{
  "n_experts": 128,
  "moe_layers": [0, 1, 2, 3, 4, 5, 6, 7, 8, 9, 10],
  "balance_loss": 0.000276,
  "tie_word_embeddings": true,
  "batch_tokens": 65536,
  "max_steps": 10183
}
Below are experts of layer 7 (counted from 0) of a mixture-of-experts language model. Rows are named router (the router's row for the expert), down (a neuron's output weights, with its number) and show model dimensions 0-127. Each number is 128 + 24 x the weight over its row's rms, rounded and kept within 0 to 255.
Before each expert's rows: "raises" lists some tokens whose logits its average output raises strongly, later layers aside. This comes from a sample of Wikipedia text that the model never trained on.

# expert 59
raises: "9", "5", "8"
router [166 136 101  85 125 166 148 143 156 121 152 126 153 124 163 169 141 120 135 138 128 129  93 106  81  82  94 117 141 129 163 139 118 128 115 150  89 149 142 139 114 136 136 124 129 122 170 136 146 122 140 154 141 134 112 158 107 123 107 148 136 134 165 143 121 107 139 127 187 128 113 152 129 140  57 106  90 107 138 106 108 101 125  96 107 114 186 107 133 193 102 144 134 108 130 144 130  98 125 109 144 173  85 101 130 123 116 102 127 127 102 103  97 126 104 136 118 109 148 102 187 120 136 122 143 116 119  91]
down0 [102 138 121 105 124 146  90 145 122  82 114 122 142 147 135  97 167 138  90 141 159 148 116 133 122 135 139 125 130 149 121 117 118  97 107 159 114 123 110 169 138 144 138 145 169 187 142  99 143 141 140 108 159 128 125 126  82 142 138 114  96 139  78 159  99 120 117  99 153 130 123 122  96 123 110 101 183 104 138 188 127  99 164 112 125 171 136 116  80 106  94  74 174 141 150 131 112 137 153 128 102 101 180 153 157 125 147 135 129 102 110 112 145 110 135 117 119  85 146 144 132 107 144 154  99 135 140 123]

# expert 113
raises: "M", "As", "U", "B", "L", "O"
router [153 103 130 135 164 114 110 163  90 106 110 146  97 178 142 150 116 111 140 136 143 129 105 137 104 179 168 153 134 149 136  87  92 113  93 146  95 133 111 139 126 139 119 148 125 126 166 116  90 123 110 114 155  91 126 140 127  64 103 187 115 130 101 127 122 154 124 122 104 132 149 140 142 137  76 146 156 125 119  87 122 109 137 108 126 167  99 143 125 126 116 149 116 139 101 140 130 175 122 141 119 141 144 156 118 118 107 147 128 129 161  76  89 118  96 136 130 193 160 136 111 139 140 121 154 162  97 154]
down0 [122 125  98 133  85 137 157 157 143 131 150 128 158 146 140 102 153 101 128  83 101  88 106 114 119 107 144 152 152 121 134 137  86 163 135 129 174 115 124 129 111 135 134 119 154 152 138 162 109 136 129 109  96 178 104 104 112 121 141 121  97 162 114  99 133 131 128 134 133  94 142 110 138 135 128 155 146 150 137 131 136 197 113 104 104 124 159  93 109 106 167  99 101 164 139 157 149 101 133  91 120 140 152 109 139 106 147 105 147 125 149 127  95 170 101  90  63 141 118 137 105 152 125 111 120 167 188 129]

# expert 35
raises: "0", ",", "8", "6", "7", "9"
router [164 156 123 112 136 142 130 135 130 112 157 150 159  65 158 107 100 116 150 118 115 102 189 135 124 132 120 143 163 125  92 108  88 117  88 144 156 152 133 111 133 122 147 124 143 128 121 139 115  98 122  86 147 140 110 105 139 148 163 123 130 149  67 160 137 139 130 161 100 141 108  85 136 120  83 134  96 154 109 146 135 143 114  55 141 143  99 140 160 138 134 161  99 141 161 135 162 122 135 125 121 139 148 107 145 103  88 131  77 151 106 112 124 142  96 138 133 109 177 141 136 161  95 130 131 136 138 152]
down0 [133 126 119  95 163 136 121 102 139 157 131 122 152 170 137  65 136 132  96 182 136 108 139 111 131 155 144 111 112 146 114 134 116 167 141 126 125 141 140  92 120 125 134 164  97 114  96 130 134 165 171 100 140  59 128 104 121 153 140  79 103 130 132 122 112 136 114 116 127 156 120 162 131  98 169 123 135 110 136 147  95  84 121 127 119 121 147  86 167 155 108 138 131 128  93 129 152 137  87 175 136 126 138 125 129 160 143 195 124 135 133  93  93 119 114  89 134  91 145 136 132 115  91 150 126 154 129 159]

# expert 86
raises: " However", " Although", " They", " Despite", " These", " The"
router [130 146 121  83 119 150  97 127 156 123 169  89 142 153 155 148 120 148 172 124 137 128 135 143 110 103 132 135 163 106 168 148 140 112  86 144 135 162  88 170 113 133  92 129  87 146 157  85 117 134 157 153 148 107 111 112 161 132 139 145 154 120 162  94  98 157 120  99 173 160 104 122 122 147 129  88 128 146  93 121 124 102 113  66 118 114 129 111 173 167 117 118 119 118 105 181 147 143 109 109  91 159 134  93 151 131  95 100 147 137 105 149 122 108 136 147 126 117  99 128 149 124 107 135 139 135 149 105]
down0 [121 137  90 168 134 124 173 134  99 119 128 124 144 143 107 141 133 120 105  82 138  68  79 146 105 155 166 160 111  90 155 154 110 132 151 112 148 165 136  98 122 118 158  88 154 126 118 149 127 117 128  90 159 120 149 124  83 111  89 140 114 103 103 134 110 118 151 135 128 116 124 116 135 156 139  76 130 135 137 150 116 113 107 117 136 148 134 148 132 121 178 101 133 112  87 129 163  88  97 160 141 121 156 125 102 140 144 112 165  92 161 131 108 158 138 144 179 126 169 131 103 127 158 130 146 171 122 102]

# expert 75
raises: "ans", "ary", "ine", "any", "inos", "ines"
router [131  99  88 132 137 164 177 104 137 150 100 129 118 135 112  94 142 130 121 141 147 145 129 132  97 111  90 135  94 147  99 123 137 151 152  91 151 147  95 110 176 144 111 153 146  90 150 165 195 140 161 168 142 128 165 157 160 140 106 115  99 143 121 126 133 123 114 133 134 112 142 176 117 149 140 166 144  89 123 123 116 136 130  86  84 135 141 128 102 132 155 136 155 125 147 134 138  99 109 124 140 122 133 137 107 133 122 137 120 128 161 149 155 138 104  83 170  87  92 125 105  71 105 101 132  87 147 115]
down0 [117 120 148 161 112  99 131  97 103 122 103 131 130 169 150 125 115 128  96 150 107 146 151 124  83 158 152 142 132  66 146 138 134 144 208 112  97 125 185 125 152 115 138 115 126 113 104 122 141 124 141 123 127  69 111 126 125 114 110 162 126 152 125  97 117  81  99  94 113 113 144 127 134 101 146 153 145 141 122 117 159 105 126 166 155 117 103 150 192 106 143 130 138 128 134 130 116 114 135 102 102 150 147 111 149 173 126 164  99 166 150 139  64 133 131 164 136 121 102 159 131 108 114 120 131 134 122 108]

# expert 114
raises: "===\n\n", "]", "===\n", " ===\n", "====\n", " ===\n\n"
router [134 172 130 118  87 167 109 107 115 121  90 133 121 132 161 121 169  76  87 145 126 127 177 116 144 110 139 156 114  81 104 105 129 114 134 107 129 133 140 123 132 128 150 127 105 124 148 121 120 150 146 100 122 102 117 161 121  90 119 106 158 133 117 158 166 131 116  88 144 148 118 152 152 138 109 117 109 111 126 177 163 118 121 130 157 156 117 121 109 112 115 111 172 139 162  91 151 118 122  72  94 110 145 154  95 142 101 166 139 155 122 188 111 144  96  83  91 128 127 128 125 165 145 134 122  94 104 156]
down0 [152 150 106 146 125 153 114 126 138 121 136 108 151 106 111 106 128 153 132 105 164 114 125 154 118 126 139 132 105 126 144 126 111 100 134  98 117 165 141  89 141 109  88 145 129  50 141 126 162 127 114 144 142 148 133 186 161 118 163 144 157 151 134 152 117  95 141 121 126 117 131 123 158 144 156  71 114 152 145 102 121 103 137  93 118 114 100 127 132 114 114 134  93 120  99 170 126 120 111 115  92 111  86 141 153 165 159 133 116  85 120 134 132 178 128 134 121 170 140 134 112 126 137 188 159  56 108 134]

# expert 84
raises: "orn", "el", "ull", "ol", "or", "op"
router [138 106 134 141 115 128 121 127 101 141 141 143 135 132  92 126 111 141 152 119 169 126 112 112 176 150 109 162 115 138 152 153 152 133 109  85  77  86 108 105 109 164 169 132 120  89 108 155 107 131 154 144  97 118  94 170 159 121 154 173 118  88 122 134 101  86 124 128  92 165 129 111 172 106 119 155 146  93 153 162 108 113 176  66 149 130 138 108 131 135 126 157 118 186  95 130 115 130 119 140 147 128 155 129 147 148  95 132 149 134 146 133 124 122 144 116 114 116 101  74 154 113 132 108 148 139 134 125]
down0 [120 151 147 142  82 105 113 118 133 178 102 107 110 124 195 176 120 121 141 123 113 121 148  96 118 134 124 155 134 111 105 163 139 111 142 127 117 121 150  97 113 131 110 164 128 147 139 133 131 146 130 107 166  82 121  70 103 127 168 125 161 136 121 108 118 124 171 178 142 150 141 103 110 124 116 123 121 122  98  99 165 104 131 113 136 137 113 175 127 147 135 107 119 148 145 130 148  94 127 133 132 115 108 122 108 118 128 111  97  84 135  67 162 100 149  97 101 119 151 193 172 159 125 120 127 159 121 112]

# expert 72
raises: "5", "6", "8", "0", "9", "%"
router [104 149 116 124  73 168 161 161 125 161 111 117 170  93 139 132 130 134 105 135 156 159  89 118 163 102 118 160 118 148 150 137 122 128 123 121 141 127 164 155 124  82 114 110 102 169 143 133 129 147  98 135 166 108 127 144 132 131 132 141  76 145 128 131 100 112 174 151 160 150 132 136  90 135 122 158 157 131  84  78 132 107 141  86 108 125 121 169 150 157 177 136 101 140 128 115 137 128 120  92 112 101 145 101 153 147  96 150  87 134 147 117 149 131 108 146 140 158 178 125 132 135 144 140 141 115  77 143]
down0 [109 119  99 126 158 155 112 136 140 119 140 128 131 109  88 149 122 111 120  95 118 182 151 135 135 185 138 160  96 112 116 137 119 176 125 113 109 129 136 102 118 140 131 144 138 128 123 140 129 109 151  88 138 131 146 119 109 178 152 101 104  74 139 106 106 127 132 185 107 123 106 143 124 151  96 118 128 139 112  89 149 121 111 112  90 158 110 150 127 165 125 125 101 151  96 198 122 118 114 129 137 100 141 127 115 148  91  93  98 143 164 127 163  96 142 143 136 190 115 104 169 158 156 157 128 132 146  95]

# expert 21
raises: " ====\n\n", " ====\n", " Genre", " Title", " Artist", "====\n\n"
router [ 92 102  92 144 153  98 145 149 132 158 126 121 104 139 136 135 120 123 154 101 183 135 110 122 128 146 121 187  95 114 139 110  82 121 119 133 133 129 151 111 130 141 111  82 103 124 138 127 121 123 149  92 105  93 144 129 116 164 143 145  93  99 102 147 110 152 150 117  88 106 115 184 139 144 158 102 115 142 149 173 174 141 112  98  69  82 155 124 112 127 179 134 125 166 129 129 164 117 103 163  92  92 133 157 128 129 146 112 145 126 110 120 114 113 104 125 153 116 151 121 127 169 171 136 145 116 118 138]
down0 [114 126 150 132 100 122 138 104 159 145 121 129 129 117  87 118 179 158 133  74  62 140 100  84 125 134 127  77 154  99 120 157 144  94 129 115 130 152 111 123  98  91 125 150 157 137 116 149 157  99 108  68 110 156 115 187 100 123 118 131 119 160 105 125 141 160 175 157 106 102 145 116 132 165 133 106 156 155 108 119 161 129 125 131 127 129 149 109 140 108 127 151 142 164 102 144 130 153 136 133 140 133 150 171 143 111 102 114 131 125 115 146 139 116 117 112 114  85 123 117 110 195 138 128 104 148 129 159]

# expert 55
raises: " |\n", " |\n\n", " |", ".", "–", "\n"
router [118 137 145 116 137 168 131 139  87 126 155 156 133  90 123  95  96 120 125 144  84 115 109 150 169 133 106 126 170 110 125 126  67 157  99 106 123 158 115 104 141 108 121 141 113 132 109 121 103 126 115 170 151 134 140 117 111 153  84 123  97 122 124 135 109 124 121 158  84 133 110 138 106  99 146 144 113 150  93  84 159 145 115 167 133 131 121 153 105 142 115 118  93 134 144 122 161 161 156 133 158 119 138 105 126 145  80 126 101 174 124 114 129 159 176 174 119 114 155 107 167 166 135 164 162 119 142 176]
down0 [136 127 122 119 152 145 151  73 116 177 123  84 169 107 121 106 138 122 172 144 117 137 136 154 123 130 133 131 135 127 119  81  97 116 116  92 128 121 124  90 131 126 127 112 150  73  94 140 152 148 141 156 152 134 150  74 153 143 107 157  91  94  99 104 134 101 116 120 143 132 139 138 124 107 140  82 128 134 157 157 108 103 154 131  89 123 107  98 111 144 162  93 108 133 123 166 119 147  53 147 136 134 117 114 142 160 138 148 146 142 102 160 162 100 131 153 148 123 145 117 131 145 127 140 129 126 155 195]

# expert 41
raises: ",", ".", "\n", " and", " in", " for"
router [136 134 162  64 131 124 174 107 149 130 155 101 114 172 111 187  90 116 119 137 152 132 129 116 137 110 152 119 140 142 124 135 119  96 154 183 131 125 101 182 115 123  79  99 139 147 133 137 128 161 158 153 151 127 114  69  90 122 136 164 152 119 160 134 115 113 133  69 131 153 167 106 146 141 101 130 111 138 146 112  92  99 164  88 142 165 105 112 155 124 153 125 135 148 130 130 107 123 124 136 129  98 134 122  93 135 103 122  92 125 116  85 130 116 131 137 102 142 153 153 117 102 103 111 148 145 145 114]
down0 [146 135 109 192 102 161 129 132 116 104 154 128 113 127 144 138  85 125 156 132 140 168  93 147 131 130 164 115 107  97 138 117 113 106 145  97 161 149 109 103 126 136 123 145 127  91 115 158 100 118 177 137 135 137 140 126 104 160 179 102 146 147 132 137  97 147  77 141 115 162 158 124 170 140 158 119 115 100 105 145 131 131 102 124 120 180  57 118 174 165 135 135 112 124 144 130 133  82  76 132 126 146 133 132 118 146 107 126 106  88 131 133 120  84 154 119 120 119 135 151 141  73 141 142 118 107 117 135]

# expert 42
raises: ",", " in", " with", " of", " and", " for"
router [145 170 161 102 132  83 116 120 150 127 114 135 120 148 146 123 140 138 155 137 129 121 147 121 146  96 155 135 144 111 173 116  82 147 111 183 118 148 101 131 116 168  92 146 109 132 148 132 131 164 127  94 132 121 117 164 126 168 154 130 163 104 103 148 117 109 153 127  91 131 143  76 128 121  98 110 119 148 158 137 131  95 140  97  99 138 124 143 150 128 139  86 101 174 116 105 114 142 105 142 123 184 162 151  68 122  90 134 132 141 150  96 112 129  95 127 159 153 156 156 145  86 103 165 122 127 130 154]
down0 [131 106 124  98 148  94 112 150 175 134 115 110 139 133 132 124 125 131 147 148 103 135 110 120 123 143 138 101 138 108 150 117 181  84  75 169 112 128 134 129  91 130 144 140 105 107 133  79  91 148 148 145 131 142 171 108 103  83 128 170 116 135 175 139 124 178 115 103 128 105 151 184 117 129 142 119 129 130 107  82 141 138 102  88 144 159 144 122 127 156 103 146  94 145 130 106 130 171 104 131 126 128 107 108 113 155 123 122 110 107 156 130 136 105 119 142  72 127 112 109 190 115 152 168 126 127 146 162]

# expert 4
raises: ",", " and", ".", ";", ":", "\n"
router [ 77 124 144  91 158 120 129 105 118 146  93 157 113 182 152 106 159  86 103 117 126 140 138 121 120 106 162 157 111 105 149 141 101 149 149 151 131 115 124 129 108 112 157 143 120 173 107 130 107 132 151 114 104  73 122  97  94 118 116 160 148 117 148 148 120 121 118 125 141 103 139 101 141 122 160 146 129  80 139 101 118 147 166 127 130 104 132 143 131 135 150 155 116 134 117  63 132 156 150 132 128 125  92 105  75 176 137 121 116 104 116 106 114 138 110 148 103 121 164 177 105 130 158 178 162 117  84 146]
down0 [ 77 118 164 112 101 107  87 121 130 179 121 125 113  98 163 155 102 123 145 121 117 113 142 143 156 132 114 114 110 126 106 147 148 125 177 119 127 135 156  93 106 128  88 130 116 136 158 133 181 126 186 110 160 159 149 116 158  90 153 126 103 143 144 127 165 107 131 119 110 143 135 170 137 155 152 132 138 123  89 112 155 105 140 131 118  82 144 124 164 117 112  97 115  99 145 112 142 162 150 141 152  83 155 133 150  87 125 150  93  98 166 130 123  91 147 122 154 158 108  99 128 112 111  81 141 108 124 111]

# expert 88
raises: " of", ",", "\n", " and", " for", " with"
router [130 184  88 120 175 149 158 147 129 153 120 164 124 124 123 117 149 148 130 135 155 138 140  94 151 143 143 112 123 125 135 114 111 114 140 151  84 106  97 183 133 122 104 110 133 113 154 104  87 172 104 101 149 106 137 131  91 135  93 121 127 119 141 149 134 132 146 111 156  95 142 134 130 144 118 122  79 101 143 156 151 168 165  94 142 148  93 123 124 126  94 151 137 127  83 146 147 110  93 125 168  71 161 128 105 156 108 128 150 137 117 106 124 115 119 106 104 153 162 126 163 152  84 140  92 152  99 152]
down0 [169 165 122 105 109 130 124 116 114 158 100 151 179 114 141 101 139 130  98  92 133 128  86 106 113 145 185 121 106 174 111 111 143 125 145 160  91 132 106 195 117  99  86 110  92 170 135 118  77 131  63 130 129 134 148  90 163 148 123 164 130 111 104 167 158 134 127 148 138 144 141 124  71 106 127 135 113 160 123 142 107 137 145 121 137 150 130 111 117 166 111 122  96 141 126 135 120 132 102 108 142 119 145 128 157 129 138 131 160 124 107 110 116 132 101 102 132 124 156 147 163 138  78 144 141 132 127 122]

# expert 101
raises: " purposes", " interests", "."
router [121 108  94 123 145 164 148 103 149 102 132 152  80  97 152 138 128  87 127 149 131 103 186 107 131 127  91 149  93 141  82 129  89 134 143 133 128 140 144 113 152 132 138 129 116 150 134  93  91 128  95 106 128 109 153 130 167 132  97 177 128 117 105 143 112 119 137 142 100 115 131 178 131 124  88 181 129 125 144 130 141 156 130 140 126 116 122 134 128 105 125 138 112 143 148  61 176 171 175 123 139 114 131 108 102 154  93 146 127 134 144 124 102 137 123  89 134 130 181 104 100 123 169 132 113 107  86 145]
down0 [100 161 156 110 110 127 160  92 129 142 100  78 119 182 116 118 177 114 103 154 120 114 138 175 144  74 101 119 160 160 113 152 106 130 121 169 117 171 127 140 116 157 114 122 123 108 104 154 135  74 139 158 134 115  84 119 101 139 161 129 107 128 152 169 150 136 148 149 131 143 152 121 140 142 146 149 136 158 118 127 111 108 114 142 134 126 170 133 113 117 160 131 144  92 106 140 104 134 119 121 131 145  63 123 118  99 121 153 113 123  92 123  72 112 123  71 145 119 112 162 143 145 124 147 121 152 118 107]

# expert 2
raises: "ness", " or", " (", " |", " |\n"
router [162 109 131 105 145 161 148 135 119 104 119 155 140 173 130 140 118 151  78 152 102 121  85 134 104 116 157 116 133 166 146 104 136 170 150 109 107 137 114 150 116 105 128 121 102  75  94 154 111 134 148 124 158 125 141 148 161 139 109 144 111 129 154 124 135 159 143 152 131 111 161 122  71 111 126 143 148  97 181 103 119 111 114 150 132 116 138 109 116 143 134  96 181 126 114  93 121 146  96 105 118 158 138 100 100 203 118 134 107 121 158  94 103 135  80 151 134 137 159 144 107 131 131 123  93  93 122 157]
down0 [165 182 141 130 168 186 118 124 126 111 169 127 113 157 133 145 130 116 118 135 124 115 155 132  96 126 128  90 114 140 133 129 139 126 113 110 157 107  77 125 132  93  92 106 101 137 149 141 119 145 143 128 151 119 112 139 172  80  96 125 151 150 123 101  71 140 103 112 122 111 157 141 156 142 120  98  99 103 134 135 151 150 146 132 174 121 165 118 123 144 121 124 155 143 186  96 164 110 138  97 136 134 127 143 105 117  91 112 143 142 104 104 102 145 116  84 108 179 108 148 132 128 117  80 166 144 106 162]

# expert 62
raises: " of", " for", " in", " to", " with", ":"
router [ 95 134 155  89 156  95 144 167 162 163 125 123 102 130 133 129 127 115 106 157 139  92 108 120 147 114 132  95 152 154 118 110 124 137 174 161 118 104  80 107 141 128 101 147 115 143 147 119 147 169 121 124 121  99 154 153 148  77 137 111 108 125 127 128 132  66 122 110 151 145 114 118 157 104 103 145 166 110 162 106  89 155 167 125 132 150  86 128 136 136 111 184 121 143 135 121 154 174 108 123 115  62 139  96 111 161 153 132  99 102  96 125 104 160 142 137 114 148 140 116  85 142 116 138 134 151 120 122]
down0 [130 126 174 184 121 128 101 143 162 142 159 126 150 111 132 154  95 131 151 145  87 156  94  98 110 115 151  50 195 126 166 105 122 106 136 113 138 155 130 145 122 147 121 134 116 138 149  93 140 130  72 108  67 153 111 118 142 107 163 145 139 173 117 153 152  98  96 119 154 109 141 137 125 152 143 154  95 154 159 160 115 129 114 113 137 146 117 114 130 125  94 116 108 123 125 157 126 146 158 144  96  96  99 162 123  99 135 132  95 113 118 131 117 131 126 118 134 116 153  79 127 140  98 140 144 115 136 123]

# expert 56
raises: "rom", "BS", "rie", "ung"
router [122 129 113 131 132 139 115  76 112 118 136 134 129 103 111 135 138 101 105 121 149 118 149 130 127 172  98 176  93 170 147 145 112 132 147  83 130 105 161  81 157 119 136 111  87  89 128 141 104 136 127 109  92  92 134 151 173 128 186 178 106 148 130 122 115 129 107 125 121 142 139 121 117 139 130  99 133  50 151 134 142 120 152 116 169 125 129 129 127 145  88 189 144 147 106 134 124 155 152 111 148 156 176 121 170 122 134 142 131 150 126 113 110 102 132 109 122 104 131 146 155 133 153 158  94 133  86 119]
down0 [107 124 113 159 150 122 125 143 106 155 159 114 112 141 125 123 105 144 151 178 133 140 154 106 109 105 124 114 176 131 118 166 111 102 146 119 138 144 107  80 115 142 101 101 125  93 110 127  97 111 117 182  75 154  99 126 135 193 120 135 116 119  99 150 115 140 132 123 129 140 113 121 156  98 136 147 168 108  83  97 116 177 124 111 160 125 145 148 121 126 121 163 117 162 170  91 103 138 128 112  96 113 151 145 103 130 105 176 131 117 165  79 130 133 127 110 164 103 154 122 122 133 137 155 170 113  92 134]

# expert 95
raises: "===", "====", "==", "This", "During", "Following"
router [143 131 129 156 150 133 105 148 135 124 160 141  98 141 132 169 107 150 162 150 106 132 133  99  82 175  98 163 151 130  94 122 164 121 111 115 123 137  80 131 128 128 131  89  90 147 126  84 136 152 133 122 161 118 124  76 160 163 134 139 138 126 147 121  98 112 118 136 104 145 115 100 131 160 157  78 132 157 107 119 157 117 106  79 117 161 145 122 149 162 131 138 127 120 153 154 121 142  96 131 120 175 158 122 141 166 123 147 167 100  98 163 121 105 106 191 171 143 142 106 106 144 108 121 137 114 132 102]
down0 [ 77 120 151 111 122 127 169 121 165 135 118  76 151 158 105 120  94 131 117 136 123 140 129 136 114 132 138 149 136  94 146 150  69 144 117 127  99 129 129  85 170 140 145  95 120 154 134 129 115 110 158 111 123 136 135  90  99 103 132 171 105 113  99 156 111  94 102 135 192 156 141 164 152 154 151 164  84 126 104 165 122 123 132 143 135 157 128 144 117 117 171  85 157 102 113 119 147 152 132 112 101 108 123 113 103  97 155  98 118 106 146 155 107 120 159 143 169 124 160 127 111 123 161 126 102 125 167 117]

# expert 71
raises: "===", "====", "==", "Source", "According", "Although"
router [150 127 144 153 135 187 116 140 123 156 182 155 198 146 123 112 105 141 152 154 136 138 104 126 129  70 103 161 148 138 154  99  91  90  98 125 153 161  79 122  87 109 134 169 115 133 148  88  93 148 146 138 117  98 132 127 133 144 112 127 134 124 127 136 139 115 122 162 126 100 139 137 138 128 145  95 140 139 116 105 129 139 138  94 105 152 122 134 113 123 106 128 140 117 111 143 140 175 142  95 156 140 145 136 128 146  93 142 161 162  81 109 131  88  93 173 153 114 119 121 176 116 131 122 159 112 159 146]
down0 [101 116 136  99 111 124 143 113 124 135 157 136 102 122  77 161 120 137 118 139 125  78 133 108 131 109 121  93  77 104 180 145 138 157 144 126 150 137 105 123 112 102 114 115 137 129 140 121 127 155 145 117 124 148 131  90 117 118 172 172 116 133 143 151  92 153 149 132 124  91 138 145  89 158 151 130 152 139 146 142 115 131 126 104 109 112 150 142  95 106 133 148 151 152 132 105  80  96 160 152 163 128 152 166 124 155  94 110 113  82 126  80 127 165 105 145 170 127 155 139 165 123  74 106 130 181 135  93]

# expert 36
raises: "ute", "apt", "ound"
router [108 112  99  86  94 145 128 149 136 131 127 154 106 132 114  77 141  97 153 120  97 150 140 134  95 126  88 161 119 170 137 148 154 159 106  89 154 114 133 129 190 140 109 113 127 123 122 137 122 115 124  98  91 110 175 105 123 122 122 161 122 159 111 150 114 138 181 187 144 101 127 122 152 149 175 133 137 136 122 160 111 172  95 132 110 145 112  95 137 105 154 138 142 105 124 144 147 156 143 107  77 109 122  98 137 119 163 144 130 113 123  95 132 157 155  99 100 106 107 137 125  93 109 111  95 119 166 116]
down0 [159 104 139 136 130 141 126 111 131 161 128 116 129 133 138 124 130 125 161 107 128 184 109 116 123 105 131 144 128 128 143 122 132 146 149  88  79 116 154 144 139 106 142 128  61 124  94 101 122 182 165 146 108 135 120 159  86 128 121 149 140  97 140 193 147 119 117  83 106 158  65 179 135 123 121 101 125 112 119 109 113 138 107 134 130 144  84 128 113  97 113  99 136 122 131 116 148 134 130 176 115  86 133 159 134  94 140 158 133 161 158 144 133 126 139 155 169 127 140  84  69 133 140 131 129 151 124 148]

# expert 126
raises: ",", " and", " in", ".", ";", " for"
router [107 140 139 107  95 117 105 126 167 116 125 146 135 142 146 101 130  95 148 119 120 100 102 103 126 158 188 136 165 114 109 142 126 134 103 150 156 140 103 153 147 129 108 146 131 168  84 149 146 129 110 106 138  98 102 143  99 160 120 160 124  94 119 107 108 122 129 114 159 127  87  85  90 109 124 117 163 145 167 115  99 151 130  92 133 147  98 159 136 155 156 123  79 151  98 120 117 168 130 157 133  98 120 117  72 137 149 125 127 142 162 106 149 138 102 139  96 143 152 109 151 142 178 143 146 189 115 126]
down0 [ 87 128 109 119 133 130 117 109  77 120 127 137 133 136 125 130 128  68 150 121 149  98 147 117  87 152 143 154 114  90 126 117  57 120 131 142 108 119 173 151 114 106 136 158 154 125 127 149  86 117 160 121 121 147 159 127 136 154 128 176 126 122 168  96  89 117 108 112 159 162 109 136 100 133 159  98 139 110 125  86 131 141 178 156 129 143 151 114 109 131 131 149 139 144 118 190 133  99  93 137 160 120  72 123  98 138 140  91 133 146 116 124 116 119 129 146 115 129 154 130 128 135 137 127 159 195 113 116]

# expert 110
raises: ",", " and", ".", " for", " in", " of"
router [104 137 151  91 130 107 134 133 159 124 102 169 111 172 100  94 145 113 144 139 148 112 181 133 139 138 148  93 142 159 101 122 140 113 124 147 125 128 147 177 155 103 118 109  96 152 123 132 112 155 136 132 142 121 110  90  97 144 156  85 173 108 150 148 144 116  98  82 133 120 129 121 152 108 145 136 114 143 131 137 140  93 161 102 142 162  69 156  96 157 122 140 121 139 124 125 122  97  95 108  70 102 104 110  96 143 108 133 106 149 149 100 146 113 160 164  90 156 148 108 118 126  92 161  99 157 142 138]
down0 [114 139 142 127 137 127  90 105 149 131 120 100 154 143  98 121 106 127 110 144 170 142 143 161 115 111 150  84 135 157  95 113 149 143 128 106 152 113 134 126 139 131 154 108 109 116 125 125 129  85 154 146 135 147 153 112 136 125 146 130 183 157 176 136  96 125 103 102 167 103 125 146 148  86 147 125  96 138 134 132 128  91 109 104 174 122  96 169 124 157 156  91 143 129 135 180 128 118 109 139  88 195 110 151 127 119 123 109 110 130 154 154 142  79 109 139 146 151 131 113 122  73  94 151 140  80 117  91]

# expert 15
raises: " &", ",", " as", "h", " and"
router [146  92 131 141 134 101 122  88 126 178  77 148 139 116 142 120 129 133 107 139 160 120  84 140 106 150 123 110  94 134 109 129 110  86 154 103 195 117 125 132 110 104 104 160 169 153 116 141 165 106 127 123 152 144 139 133 143  86  99  94 157 110 132 156 108 168 137 111 124 100 178 145 132  76 123 121 151 143 176 121 160 137 143  94 124 140 110 123 124 122 134 140 112 111 141 127 127 149 112  98 127 158 114 115  95  88 155 171 117 130 146 151 191 145 133 134 160 105  95 114 116 122 143 105 148  97 149 127]
down0 [144 128 156 108 118 127 115 113 130 111 161  88 135 145 160 117  99 164 192 174  98 148  90 119 155  92 121 134 178 121 125 110 134  80  90 122 105 153 136 135 146 160 151 109 110 113 144 101 157 125  95 101  89 125 141 109 101 118 134 112 185  99 101 126 152  97 140 124 135  88 125 125 118 163 111 147 125 100 137  87 159 108 155 133 145 133 147 136 120 117 111 104 129 113  99 127 117 144 178 140 100 106 173 106 104 148 129 163  95 153  98 134 141 132 116 107 151 144 128 139 112 118 153 114 155 143 141 184]

# expert 115
raises: "ij", "ung", "amb"
router [148 120 105 162 162 106 105 114  96 161 113 124 111 131 162 128 137 102 167 126 137 148 161 104 127 148 101 165 105 114 120 119  97 131 174 133 117 130 106 112 126  82 134 144 131  64 122 112  87 136 143  85 114 143 102 149 142 142 104 166 161 131 132 129  97 129 104 113 102 114 150 134 133 159  78 157 150 129 181 137 173  98 147 139 158  99 131  89 163 110 119 144 112 100 131 117 114 168 147 134 179 135 181 146 118 154 126 137 131 117 141 126 126 137 103 117 145 154 121  78  93  87 116 127 122 137 114 105]
down0 [129 114 115 159 163 103  98 111 115  95 139 131 147 123 132  80 148 119 130 119 133 134 134 156 146 130 146 151 100 128 122 150 147 140 100  97 132 170 128 111 114 149 156 103  77 123  88 116 185 169 151 112 121 172 152 155 107  83 132 125 103  92 133 126  69  97 124 131 171 110 123 139 134 132 119 148  92 159 139 103 159 123 108 151 132 123 111 181 142 176 114 136 120  97 116 118 103 116 145 154 127 125 150 134 146 109 106 156 117 151 166 144 163  94  70 122 145 139 151  95 158 129 144  95 138 122  97 122]